config = dict(
    experts_per_token=2,
    activation='swiglu',
    router_z_loss=0.001,
    router_noise=0.3,
    batch_tokens=65536,
    dataset='wikipedia_en',
)
Below are experts of layer 2 (counted from 0) of a mixture-of-experts language model. Rows are named router (the router's row for the expert), gate (a neuron's input weights, with its number), up (a neuron's input weights, with its number), down (a neuron's output weights, with its number) and show model dimensions 0-191. Each number is 50 + 12 x the weight over its row's rms, rounded and kept within 0 to 99.
After each expert's rows: a language model's description of what the expert responds to; "mostly gets" lists some tokens that are sent to it at least half of the time. This comes from a sample of Wikipedia text that the model never trained on.

# expert 7
router:64 39 56 42 46 40 59 69 34 61 24 61 53 57 53 25 51 62 42 45 52 51 35 58 47 49 48 41 41 62 40 59 29 42 58 48 54 51 33 68 32 41 69 64 47 41 54 28 33 50 51 47 69 65 66 61 44 34 65 27 70 52 55 65 50 60 54 48 53 43 54 71 58 64 27 56 60 60 55 59 40 57 47 60 44 77 51 60 30 59 72 55 40 38 36 62 25 43 47 58 50 33 61 57 57 58 54 60 62 34 24 48 63 45 51 64 49 36 65 60 27 37 43 57 62 39 51 57 59 36 61 39 47 65 52 57 55 62 38 64 41 57 27 49 47 41 74 52 29 25 63 42 40 53 34 63 38 43 45 46 61 50 68 58 37 59 53 37 49 62 52 38 28 50 53 75 51 41 43 37 58 45 71 57 54 30 59 61 47 27 54 45
gate5:44 27 44 43 57 53 44 44 35 45 78 57 70 49 62 55 27 61 58 47 59 43 53 52 59 34 37 38 69 49 71 48 66 62 65 40 61 68 46 49 51 38 55 23 58 58 52 54 29 58 50 56 36 68 52 33 48 52 55 52 46 76 29 48 48 56 78 60 56 47 37 45 60 65 58 46 52 52 40 43 34 73 47 33 52 71 29 66 72 27 80 57 56 46 48 31 46 27 66 44 55 47 65 38 61 54 79 54 46 36 45 49 66 36 34 42 47 43 39 58 45 29 55 55 50 61 55 47 51 33 48 79 39 53 56 51 44 53 69 71 52 51 37 43 56 48 46 68 52 57 54 36 52 57 39 45 43 48 47 32 34 31 41 60 37 58 35 45 43 33 59 49 55 51 42 52 39 67 55 61 42 39 68 60 47 48 52 31 38 73 50 56
up5:51 43 42 30 41 50 43 27 39 59 67 67 43 47 36 39 36 53 40 35 52 71 62 67 52 61 27 42 53 51 55 41 84 56 48 64 66 51 54 33 56 38 47 57 58 41 44 46 37 44 68 41 25 50 26 34 59 41 54 29 71 32 39 67 34 46 43 35 55 49 62 21 59 40 29 57 72 40 49 48 58 45 36 43 69 48 39 43 44 40 58 71 49 64 44 58 37 53 48 50 30 43 60 29 25 40 51 49 43 45 58 24 52 47 35 79 49 47 50 45 59 51 52 68 59 36 68 40 58 58 50 58 52 52 42 51 40 62 27 48 37 73 45 43 49 45 74 35 52 72 33 40 51 36 47 48 38 49 42 44 31 62 42 61 47 51 37 33 64 40 58 50 59 43 69 45 50 56 53 49 36 74 46 50 65 43 55 50 46 51 52 34
down5:52 54 42 24 49 70 45 41 46 33 56 70 51 28 41 50 40 65 57 27 43 07 45 36 48 29 35 54 56 72 43 44 66 31 32 74 61 36 66 59 49 38 49 69 66 62 24 49 52 23 65 30 48 30 42 38 57 72 42 75 42 41 46 62 70 60 53 14 64 43 51 37 65 32 40 48 48 62 51 63 75 49 65 57 55 42 62 45 42 64 55 53 42 58 39 55 45 54 49 30 46 55 59 42 36 50 43 48 51 26 68 55 53 65 55 64 41 55 51 39 54 60 53 50 43 56 55 48 50 34 57 43 55 50 46 62 57 57 58 56 41 47 53 36 45 58 41 39 61 54 41 34 59 41 55 43 64 43 53 49 49 42 45 59 71 36 49 51 47 43 40 39 59 52 58 53 33 50 60 65 45 67 55 57 33 37 62 52 67 55 70 57
Description: Table and list separators. Pipe separators between table cells, plus periods, commas, ", and", semicolons and brackets that close a list item or name.
mostly gets: " | ", ", and", ") | ", "} | ", " between ", ", in "

# expert 4
router:53 33 60 40 50 51 56 37 23 41 47 59 41 67 70 57 42 78 34 34 61 48 57 48 71 57 41 42 43 63 38 62 24 47 39 47 49 30 51 44 54 43 41 65 35 34 62 58 43 52 53 48 50 47 45 37 30 43 54 52 62 33 44 63 43 55 58 75 36 40 48 48 62 54 40 68 54 54 58 49 44 56 51 45 57 70 47 68 57 36 71 48 51 53 39 46 30 37 41 31 67 38 46 72 42 51 57 50 70 55 33 36 66 40 50 65 62 51 46 40 59 33 38 63 67 37 40 64 77 43 57 40 37 35 45 36 52 56 39 51 31 56 43 67 44 50 61 55 42 25 64 54 51 61 57 58 48 30 86 37 41 55 63 50 45 56 64 55 62 42 67 47 51 58 64 52 65 36 47 46 58 46 84 41 60 33 72 53 51 36 67 60
gate0:38 71 61 55 40 59 24 58 34 36 34 44 53 50 67 28 35 60 45 33 69 60 33 73 45 54 57 49 51 33 61 42 50 49 68 46 60 35 29 53 43 35 54 59 70 59 56 51 50 46 76 30 33 39 56 43 49 46 56 49 61 47 33 58 51 57 56 53 56 45 50 40 50 38 30 38 52 45 59 54 54 46 42 43 40 78 44 33 55 40 51 55 62 49 34 46 48 58 46 38 48 55 35 46 42 60 35 42 43 40 50 35 59 62 64 53 47 28 68 56 49 45 34 55 54 30 67 61 40 56 48 52 58 46 49 40 44 65 58 12 65 41 65 48 67 31 36 70 34 66 67 49 63 60 58 59 38 64 73 23 52 25 37 35 44 57 44 39 75 41 59 50 60 56 41 57 56 39 34 56 40 49 54 49 42 49 60 23 50 43 42 26
up0:47 61 39 47 40 70 42 61 54 46 53 45 60 31 44 61 73 37 56 66 31 34 36 66 43 75 41 38 63 51 40 52 54 52 66 55 60 50 60 72 43 59 59 39 43 49 46 53 51 57 35 56 54 49 56 65 57 48 51 48 34 56 66 43 48 70 45 49 48 59 53 43 27 40 47 70 61 62 68 44 49 17 38 40 38 54 52 30 45 40 70 44 47 21 46 42 56 55 47 28 39 71 43 61 29 50 51 67 64 64 45 49 53 35 52 52 54 46 57 50 50 83 29 54 27 61 34 59 67 34 58 61 57 52 66 52 59 38 70 61 42 39 71 57 32 30 50 54 49 48 32 33 42 59 45 46 53 44 55 54 35 44 41 63 34 31 45 51 52 63 75 45 44 41 31 38 48 62 59 65 52 24 47 61 37 43 63 63 44 42 30 61
down0:53 30 45 60 45 56 58 37 54 56 43 65 67 61 36 58 47 67 44 44 44 77 28 62 54 44 61 35 53 44 57 54 31 53 45 54 47 51 44 53 45 47 38 40 54 35 64 37 55 62 41 55 35 48 38 44 45 51 33 40 65 37 55 48 47 24 61 41 66 49 42 47 32 63 38 59 39 54 50 55 43 52 63 48 65 37 50 77 49 58 51 64 65 49 69 53 75 39 68 66 66 50 58 57 59 59 48 79 45 33 74 20 61 55 50 43 35 51 39 82 55 42 55 47 54 61 53 66 50 20 74 31 58 42 47 36 43 63 40 40 38 50 51 69 49 41 43 56 39 56 55 39 47 23 51 56 38 27 31 54 64 52 55 54 51 47 58 38 22 63 42 41 64 49 71 49 55 41 23 35 40 46 60 46 39 46 51 53 37 70 34 52
Description: Early pieces after prefixes. Word pieces right after a first syllable or prefix, such as qu in Requiem/Requires, c in Economy, l, r, pl, sp, ex.
mostly gets: " l", " Sp", " ex", " sp", " rel", " pl"

# expert 9
router:71 38 62 46 38 27 58 59 46 44 26 54 46 59 57 37 51 63 49 54 52 47 28 53 55 57 50 36 35 52 39 55 33 55 53 42 42 45 46 57 33 27 76 57 30 38 52 27 39 46 53 44 57 64 65 62 43 35 56 26 77 36 52 49 48 67 55 45 62 44 37 69 52 70 31 48 60 61 63 42 35 50 54 55 35 62 48 70 35 65 68 55 36 36 37 64 33 59 40 56 42 41 64 43 58 47 50 43 63 43 34 38 65 37 49 70 34 41 73 50 30 49 45 40 55 27 60 56 55 32 52 41 56 52 53 43 59 74 40 59 42 60 38 44 57 27 70 55 25 36 63 43 39 45 42 70 44 60 44 44 72 54 76 47 45 53 46 43 63 65 59 43 37 48 51 57 47 49 34 58 62 41 73 54 70 40 64 56 41 45 50 53
gate0:34 48 67 45 56 57 38 47 38 49 66 57 54 50 56 39 61 58 60 32 70 67 35 56 51 68 59 23 61 38 54 34 43 63 65 31 43 15 48 63 63 40 54 68 61 51 60 58 52 53 63 37 45 34 32 35 67 43 45 71 73 28 47 47 31 52 47 34 68 45 36 38 43 35 38 50 65 60 48 57 47 57 39 36 48 58 44 44 48 39 47 52 72 41 38 73 45 49 38 55 40 65 28 51 36 70 45 43 42 55 53 37 82 44 49 43 58 34 57 60 44 61 39 35 51 49 54 54 42 51 33 42 51 43 39 46 50 56 57 31 80 34 51 42 42 32 58 45 37 71 80 58 55 50 48 70 51 67 62 36 45 46 47 44 58 60 55 42 49 60 66 39 56 44 52 57 47 46 39 59 20 39 51 54 33 29 40 32 56 49 43 46
up0:59 70 38 68 44 59 35 52 50 64 55 46 58 28 54 60 79 43 39 48 33 48 36 56 33 52 39 63 57 37 47 60 43 33 45 46 55 57 60 71 39 54 48 33 48 67 19 53 35 36 73 55 63 67 54 43 65 52 31 61 38 62 58 35 49 42 57 62 35 45 63 68 58 43 49 56 47 52 59 36 52 50 41 51 32 53 49 44 68 57 45 63 60 58 45 28 38 60 51 45 61 68 52 23 36 27 67 48 65 27 45 58 48 38 53 45 73 36 54 47 52 49 39 48 49 66 55 52 50 44 52 71 54 52 76 56 71 65 47 56 45 41 55 50 38 55 55 61 70 54 51 31 39 45 46 50 50 32 39 67 44 38 41 50 13 45 46 44 47 72 42 50 45 60 33 41 46 44 36 37 50 59 54 57 77 60 58 40 24 27 38 47
down0:71 45 57 46 67 45 58 44 29 56 54 69 49 45 28 69 43 52 53 39 28 77 52 62 49 50 41 44 54 29 66 39 38 30 37 63 49 56 40 35 39 51 65 41 53 46 44 41 45 34 54 55 60 62 65 44 36 49 52 67 56 66 46 34 40 34 38 63 62 45 57 25 45 62 39 59 56 61 50 52 41 48 41 45 76 25 54 57 51 44 64 75 49 55 50 70 74 48 71 45 84 64 47 49 57 49 32 57 74 39 72 59 60 52 50 53 30 51 52 69 64 43 61 51 61 66 69 49 61 41 57 32 44 44 39 36 56 40 43 31 69 49 66 53 35 59 71 55 33 42 62 49 56 35 50 59 33 55 56 55 48 52 70 45 50 62 76 60 57 55 36 37 59 45 53 58 61 39 30 58 40 57 45 49 39 37 47 54 70 49 44 43
Description: Copula and auxiliary verbs. Forms of be and have as verbs after subjects or relatives, such as was, is, were, be, has been, in narrative prose.
mostly gets: " was", " is", " were", " also", " are", " has"

# expert 1
router:51 52 58 62 59 60 67 44 22 81 38 62 38 70 53 47 46 39 49 53 55 46 36 66 34 54 63 64 44 79 39 52 40 46 51 38 63 45 47 35 46 54 47 46 49 45 59 35 19 49 55 31 52 62 47 36 49 35 52 37 60 39 55 42 44 70 52 38 43 51 42 56 67 58 34 60 56 45 60 74 41 47 36 61 25 57 48 43 43 67 59 62 44 33 63 68 50 53 50 63 66 28 57 48 50 41 61 58 45 25 49 50 52 42 50 61 44 36 47 52 49 41 52 52 51 45 48 53 76 50 67 36 36 48 41 58 60 54 28 60 47 42 41 58 51 47 61 31 21 36 58 51 26 60 05 54 52 38 66 52 48 58 70 50 47 61 61 47 62 59 34 59 50 66 58 51 53 56 23 54 58 46 50 72 60 54 52 70 67 27 45 56
gate3:42 46 40 35 47 63 68 73 40 46 35 39 64 59 46 33 80 49 58 54 60 50 48 46 45 51 52 61 65 66 68 85 38 51 42 63 54 47 34 49 34 59 52 56 57 40 48 18 28 22 58 53 57 45 59 46 55 54 42 60 40 64 56 53 51 39 70 77 45 60 47 54 55 46 47 38 57 70 67 51 36 56 59 33 52 74 39 42 48 61 45 82 44 61 65 62 64 50 43 62 35 58 58 45 44 61 36 49 29 57 42 40 58 69 28 32 43 44 35 49 57 58 55 52 39 65 71 52 56 48 43 57 83 43 61 59 45 44 57 57 68 42 48 53 23 46 57 57 69 44 50 60 45 52 59 66 52 46 39 41 47 56 67 50 28 44 36 61 59 79 40 41 35 37 46 29 54 40 48 68 51 49 58 50 54 55 48 50 49 48 38 46
up3:76 53 65 38 56 62 52 48 26 28 64 51 70 41 44 61 39 44 59 35 49 34 46 40 34 61 47 71 40 81 52 51 64 47 57 42 48 34 35 53 31 65 47 43 57 26 42 55 35 37 46 49 48 58 19 61 32 45 70 39 36 44 50 66 57 33 46 64 62 56 35 31 44 58 64 52 36 56 46 36 44 23 60 84 68 64 59 41 37 46 50 60 43 49 51 58 41 56 36 63 42 34 50 47 55 58 53 52 57 42 56 55 64 50 17 34 48 41 62 45 61 60 35 62 47 78 54 42 67 70 44 55 60 50 46 41 61 54 49 36 49 52 53 58 62 39 74 47 69 24 59 38 69 62 45 60 74 46 57 45 49 50 59 50 26 44 48 42 40 50 50 44 52 45 55 39 60 62 47 61 43 70 53 41 43 41 39 49 42 49 59 39
down3:43 48 41 45 42 62 59 41 52 53 55 71 39 51 45 47 40 46 42 26 80 47 57 47 61 49 35 46 42 62 42 85 56 38 29 47 55 56 54 60 59 58 40 55 55 58 25 76 53 58 69 53 50 59 65 55 70 49 69 57 52 42 46 45 53 42 59 70 44 54 48 42 36 43 41 52 60 40 56 39 46 50 80 63 46 55 53 43 50 59 33 66 35 34 60 42 40 54 39 62 36 58 46 44 33 58 35 38 24 40 58 37 76 67 38 39 36 49 80 60 54 50 59 54 64 69 45 45 27 52 46 66 46 41 49 61 61 57 56 50 33 48 57 58 59 51 77 68 55 42 49 37 61 22 33 52 81 52 31 65 49 42 61 60 45 58 43 55 62 53 29 55 73 60 39 53 54 44 52 51 54 40 48 45 33 47 42 30 53 70 43 31
Description: D-initial word pieces. Single-letter and short consonant pieces, chiefly d/D, s, h, z, th, starting or inside foreign names and abbreviations, e.g. Dd, DVD, Schmalkalden.
mostly gets: " D", " d", " en", " Z", " El", " ph"

# expert 24
router:63 39 56 47 40 46 57 65 29 63 23 62 54 60 54 34 50 62 43 41 51 55 38 57 47 53 47 45 43 65 35 57 29 47 54 44 50 52 33 68 35 43 69 59 52 44 58 29 37 44 56 40 70 71 71 59 49 44 68 23 74 55 60 66 50 58 57 50 53 44 54 73 62 61 28 56 59 63 53 57 46 52 42 55 46 76 43 58 32 66 71 59 40 42 38 60 27 47 44 56 55 37 64 53 55 54 52 60 59 34 32 43 63 41 49 67 49 34 68 61 29 33 39 54 61 35 52 57 61 36 58 33 48 59 52 61 55 52 34 70 44 53 29 47 45 40 72 52 28 26 63 42 42 50 42 70 39 38 50 40 62 46 66 60 36 57 58 43 50 63 59 41 30 57 50 79 49 44 39 41 62 44 67 53 52 32 59 56 43 26 53 39
gate0:39 52 68 57 45 63 54 66 46 42 48 51 67 70 44 30 47 56 46 28 71 57 48 52 48 54 43 49 60 43 63 46 36 28 58 45 45 50 41 60 55 46 48 86 55 58 31 58 51 61 54 37 46 43 78 49 48 55 51 50 40 53 49 49 77 54 43 71 46 47 47 45 66 50 44 49 52 35 66 58 48 51 30 35 34 49 42 39 63 46 49 60 35 30 39 57 39 63 56 35 50 57 46 50 53 46 52 56 54 61 63 62 63 58 56 37 57 28 64 66 32 44 28 61 63 35 67 49 44 63 40 38 44 51 46 49 53 39 58 35 62 39 46 55 65 33 41 51 34 73 61 68 47 53 61 50 33 71 73 20 42 68 25 66 35 44 39 51 64 83 40 53 37 42 51 41 45 36 39 52 15 64 67 50 44 49 46 32 41 37 51 49
up0:45 69 54 56 46 59 47 72 27 58 62 56 46 34 36 64 45 42 53 65 55 35 46 55 40 56 41 31 59 49 53 73 32 60 65 78 76 51 43 70 64 34 55 48 46 76 47 50 49 61 53 52 25 43 51 48 72 61 55 46 59 65 54 39 37 52 48 35 32 65 47 60 49 32 53 61 68 53 34 42 13 64 55 52 52 53 46 34 60 45 39 76 43 35 25 41 58 77 36 45 64 75 40 64 46 58 46 65 51 63 41 26 58 37 65 40 72 28 56 42 52 48 32 51 43 51 42 49 39 38 51 55 46 41 46 47 59 44 56 76 54 40 67 42 60 37 43 48 73 55 55 24 44 53 43 61 47 44 39 47 50 47 44 48 32 60 46 53 48 56 66 64 43 42 48 35 55 66 70 56 56 54 50 62 61 50 44 38 60 47 60 48
down0:52 41 52 61 41 53 52 43 31 49 43 63 50 52 40 76 58 55 47 41 25 67 36 42 62 55 43 41 37 49 55 45 52 48 47 53 38 42 56 74 51 53 46 42 69 39 45 42 34 57 68 46 41 52 48 60 68 48 63 45 58 58 37 56 50 34 45 58 71 53 48 26 17 65 51 36 52 36 38 54 39 25 60 61 54 37 45 70 46 43 51 63 56 77 45 31 67 54 76 71 59 61 68 48 58 55 33 56 47 47 70 49 63 31 44 54 17 60 28 57 67 60 63 43 52 57 68 51 51 36 57 44 36 27 44 46 64 60 45 32 54 35 50 54 32 60 31 53 75 60 51 40 57 19 27 62 51 52 36 62 49 58 67 46 35 51 71 48 42 51 58 55 43 59 40 45 43 58 49 47 37 45 38 55 48 54 54 52 42 76 41 63
Description: Sentence-initial capitals. First letters or words after periods, line breaks or table pipes, such as An, M, C, The, after, often initials in names.
mostly gets: "- M", "| M", " An", " |  | C", "| N", " C"

# expert 25
router:45 34 44 33 40 52 51 48 55 47 36 69 36 67 57 40 74 55 66 54 53 46 56 52 42 61 39 42 67 58 46 62 50 76 54 38 48 49 52 46 19 44 59 41 53 39 81 37 45 45 54 56 47 46 47 47 37 53 49 43 58 48 67 63 59 55 48 42 47 46 53 53 63 57 40 66 65 71 55 55 39 49 37 51 46 59 50 46 66 53 82 58 52 50 57 51 39 38 38 52 44 40 52 62 53 54 58 65 54 41 49 69 59 54 24 49 33 42 76 33 33 53 70 58 52 17 81 38 59 44 58 53 67 64 62 64 62 66 57 48 37 45 55 63 62 43 63 38 45 49 61 59 36 71 45 79 51 58 47 52 54 37 63 49 45 77 58 45 34 81 76 44 52 50 51 44 60 53 41 45 46 33 36 55 53 57 61 58 53 27 78 61
gate0:49 40 47 45 55 60 39 39 29 48 61 34 52 57 38 52 66 63 32 32 73 65 41 40 51 54 66 37 60 45 50 34 46 41 52 44 47 55 40 71 32 34 40 39 62 46 49 42 47 36 53 39 40 52 49 34 62 38 36 47 66 58 43 51 71 46 45 51 36 43 43 37 50 44 46 44 31 34 51 50 61 46 29 43 42 64 35 40 79 27 47 50 58 51 67 54 29 73 68 29 74 49 56 49 40 45 60 54 51 67 44 54 59 48 54 49 49 27 54 63 56 46 20 39 48 45 32 46 64 48 39 44 47 42 76 52 43 42 46 40 66 42 45 40 55 47 52 69 30 68 62 41 64 46 56 48 46 54 66 47 74 44 49 74 35 31 47 57 67 38 52 62 48 66 28 55 55 27 41 39 31 63 62 42 60 49 52 31 64 22 52 29
up0:46 71 29 68 67 51 33 66 47 49 41 59 64 34 33 58 68 39 57 61 36 58 50 33 51 60 59 47 53 49 56 42 44 53 48 57 45 58 57 66 45 63 57 55 51 58 55 54 50 41 57 61 39 67 50 53 63 47 36 52 58 63 66 43 25 43 50 43 44 57 58 66 51 39 46 62 69 59 49 24 33 35 50 67 43 53 60 51 54 39 42 67 39 60 45 61 42 52 49 63 69 51 37 56 13 55 56 57 34 72 53 48 61 41 49 22 65 32 50 55 50 67 30 70 25 52 49 57 57 40 75 46 57 59 71 47 62 44 42 60 72 44 58 39 42 52 72 34 55 51 51 46 48 52 33 44 57 31 62 63 40 62 70 47 20 45 56 59 52 33 47 59 26 44 41 40 42 34 53 25 54 48 64 67 53 33 58 48 25 44 67 42
down0:51 26 41 61 39 46 41 43 51 52 65 67 61 60 36 55 26 64 66 75 66 47 51 48 49 41 58 48 54 35 75 33 47 62 53 49 46 50 76 45 43 60 55 29 44 51 45 45 48 56 69 59 50 64 69 60 42 48 63 60 65 44 50 53 42 33 36 54 62 25 47 39 39 60 55 76 54 40 36 76 43 70 52 56 29 41 50 55 43 31 13 63 53 76 46 40 59 60 58 50 68 47 28 47 42 58 34 67 51 56 50 49 67 50 53 44 41 63 57 52 39 58 65 52 57 56 42 33 29 31 37 51 39 34 61 52 58 51 60 36 60 53 66 62 47 74 50 28 56 44 51 52 54 43 33 39 48 52 41 49 46 54 54 63 37 45 66 52 37 47 45 53 61 52 67 40 70 66 48 17 56 47 61 53 31 41 46 53 34 60 60 71
Description: Mid-word syllables in names. Middle syllables of foreign names and words after an opening piece, e.g. op in Novopolotsk and Papagiannopoulos, ik, at, ed in aqueduct.
mostly gets: "op", "| P", " (P", " | K", " Des", "|---|---|---|---|"

# expert 29
router:55 60 60 35 62 56 65 51 52 60 41 43 49 38 62 37 52 69 55 18 34 50 44 44 60 53 43 55 63 60 30 45 40 56 40 46 45 55 23 61 55 21 48 43 47 27 45 59 45 67 52 44 67 64 42 32 52 19 44 40 47 59 52 49 28 65 58 38 34 28 31 65 62 51 47 59 46 59 56 69 41 42 73 42 56 74 28 63 42 57 41 68 48 58 40 56 53 33 55 39 44 45 71 50 45 41 49 44 66 68 54 50 74 47 52 68 56 43 59 57 42 52 25 49 44 38 40 55 64 42 52 38 61 52 75 50 58 57 40 68 51 48 37 27 53 59 52 56 49 32 66 38 51 58 45 51 55 37 46 31 66 36 52 81 31 51 50 55 54 51 56 51 57 50 73 52 67 53 21 42 45 46 43 69 54 45 51 69 44 44 62 35
gate0:43 40 38 57 49 55 39 39 40 59 43 42 50 60 67 44 52 42 57 30 41 72 43 62 31 30 52 39 42 37 43 43 51 43 51 53 33 61 40 78 55 16 57 53 56 62 44 76 79 50 50 56 49 30 76 45 62 47 60 28 34 39 41 42 42 57 38 51 38 37 44 38 46 43 51 48 34 54 57 54 29 36 50 47 36 59 20 57 53 49 49 61 61 41 27 57 53 51 66 27 48 51 40 55 46 52 41 33 67 36 64 30 49 47 26 44 65 39 56 56 46 40 30 40 63 56 71 51 43 35 42 41 51 61 67 52 63 44 53 39 54 40 48 73 34 51 48 62 32 52 50 59 42 43 44 53 54 40 47 53 52 53 46 89 44 36 53 48 71 51 53 29 40 58 55 54 53 43 41 42 35 54 72 58 56 42 34 48 62 44 77 32
up0:47 60 19 47 41 61 39 53 57 63 40 43 53 37 46 52 50 32 49 54 46 37 29 53 65 47 58 44 68 59 60 43 52 61 55 70 44 31 61 81 26 50 78 36 32 64 59 49 43 53 72 36 71 29 71 46 45 32 47 23 37 56 39 36 37 50 44 60 35 45 48 61 47 35 59 67 47 70 39 51 37 34 51 58 52 53 50 57 67 59 45 65 57 45 34 27 53 60 52 42 63 40 59 55 47 53 56 59 54 38 65 51 45 66 48 45 51 66 34 42 50 80 28 55 37 48 40 47 71 21 59 77 54 46 56 40 48 36 46 47 44 46 56 69 42 48 33 68 58 43 42 30 60 54 34 50 45 39 63 46 24 26 58 68 34 51 49 57 47 36 59 41 55 58 46 48 53 42 45 45 42 55 50 57 35 42 45 48 64 32 48 44
down0:72 34 57 54 41 53 52 44 58 55 61 70 65 53 25 61 43 77 63 54 38 73 23 40 59 26 39 43 33 46 67 46 44 43 45 58 40 67 71 41 55 64 70 41 37 57 38 58 21 58 35 47 44 60 46 46 57 65 65 47 45 55 56 52 50 50 42 51 42 53 31 24 47 67 49 51 67 58 58 50 32 62 50 72 46 43 47 66 41 49 54 49 43 50 41 62 64 46 45 66 67 59 55 65 62 59 39 67 59 56 56 34 66 61 58 32 34 51 38 66 72 57 38 33 47 66 37 45 43 46 54 40 41 37 48 36 54 36 48 41 63 62 35 41 41 87 51 40 52 61 78 59 58 38 55 54 38 51 58 51 53 50 57 50 40 56 59 52 34 62 27 38 67 45 55 43 59 65 51 19 34 43 52 51 41 45 30 39 43 54 52 56
Description: Single consonants mid-name. Single consonant or short pieces like b, en, v, f continuing names and words, such as Mar-bella, Mar-brow, wee-vils, Wil-fried, threat-ened.
mostly gets: "b", " gr", " [", " Br", "ov", " Ab"

# expert 11
router:63 37 56 44 46 40 61 66 29 63 20 63 54 59 52 32 53 65 42 41 49 54 30 61 46 52 51 43 38 65 38 56 31 47 58 52 52 49 35 66 36 38 72 62 47 40 58 30 35 48 52 43 67 61 64 64 43 38 67 29 72 52 56 66 57 60 57 48 52 40 49 67 59 65 31 53 61 61 51 58 43 51 45 58 49 72 51 60 31 66 72 61 38 41 33 62 23 42 45 59 50 32 57 55 56 50 53 53 59 32 29 45 66 45 53 65 49 34 65 60 25 36 45 57 60 33 55 59 56 36 56 38 52 55 49 62 53 63 34 69 42 61 28 49 49 40 72 50 24 26 63 42 40 54 41 62 35 41 47 48 59 48 69 56 39 58 55 36 46 61 54 37 25 51 49 76 46 36 40 44 58 46 67 59 53 30 59 58 43 31 53 46
gate0:49 33 46 34 34 57 32 61 32 58 49 70 50 73 41 35 55 59 60 33 57 60 33 48 30 44 60 39 62 43 62 41 39 44 46 44 40 58 45 66 41 27 40 58 51 46 46 46 52 51 36 39 55 26 71 25 52 49 56 57 41 38 59 53 39 44 43 59 58 24 56 30 29 40 49 27 56 42 57 58 47 62 35 39 50 43 37 56 76 26 46 52 51 52 49 47 41 57 64 29 43 50 45 64 56 43 40 32 53 45 58 56 59 48 54 73 30 30 69 78 62 52 33 48 60 54 49 56 54 43 46 51 48 43 60 55 50 32 51 18 52 71 40 31 47 54 57 64 54 68 71 50 47 49 59 56 36 53 65 64 57 54 22 58 54 58 54 48 54 44 43 47 51 53 55 41 52 55 27 60 42 42 41 47 35 32 47 40 26 54 56 12
up0:42 75 54 56 53 62 36 57 57 65 60 31 48 36 48 61 61 63 49 64 49 15 41 63 54 50 39 48 68 49 48 50 60 47 58 67 53 26 70 71 54 60 70 44 46 77 49 70 56 56 37 49 56 57 59 42 65 46 46 55 57 49 45 53 47 46 50 60 38 40 54 56 48 68 29 56 55 64 64 33 57 29 51 47 30 62 56 40 58 60 42 34 56 49 52 52 39 38 43 62 56 52 70 41 33 50 54 58 65 48 43 43 46 50 67 43 57 49 43 58 56 72 43 57 48 51 45 48 48 37 45 63 76 41 59 47 74 27 59 72 62 22 52 55 41 46 63 35 54 62 47 27 60 48 28 65 50 56 37 52 35 32 44 38 10 46 42 28 54 63 55 58 46 46 43 30 55 66 36 35 47 34 55 58 25 57 66 62 57 37 63 49
down0:52 36 72 49 37 44 52 29 54 42 59 67 55 55 51 63 61 55 52 46 44 83 42 49 47 33 43 43 36 22 62 42 29 35 50 69 47 49 41 75 54 48 60 58 48 28 51 42 31 38 56 59 49 66 62 63 49 58 54 61 49 57 47 41 40 54 27 64 59 43 31 44 54 57 37 40 46 37 36 50 49 50 47 60 43 32 32 64 65 50 59 49 59 45 62 49 72 32 52 66 54 33 48 55 58 51 46 42 60 54 63 60 56 49 60 74 34 68 60 58 80 50 74 44 60 67 52 43 57 49 79 55 38 33 54 47 61 52 71 32 66 46 61 46 32 77 59 43 47 40 55 46 50 28 68 53 35 32 46 55 43 71 60 58 42 59 61 54 31 59 60 50 66 32 46 54 55 37 52 51 41 64 68 21 44 41 55 51 51 56 66 62
Description: Periods and capital V. Sentence-final periods, decimal points and line breaks, plus capital initials opening names (V in Vishnyakov, Vietnamese) and sentence-opening This or The.
mostly gets: " that the", " V", "- The", "- S", "- R", " Con"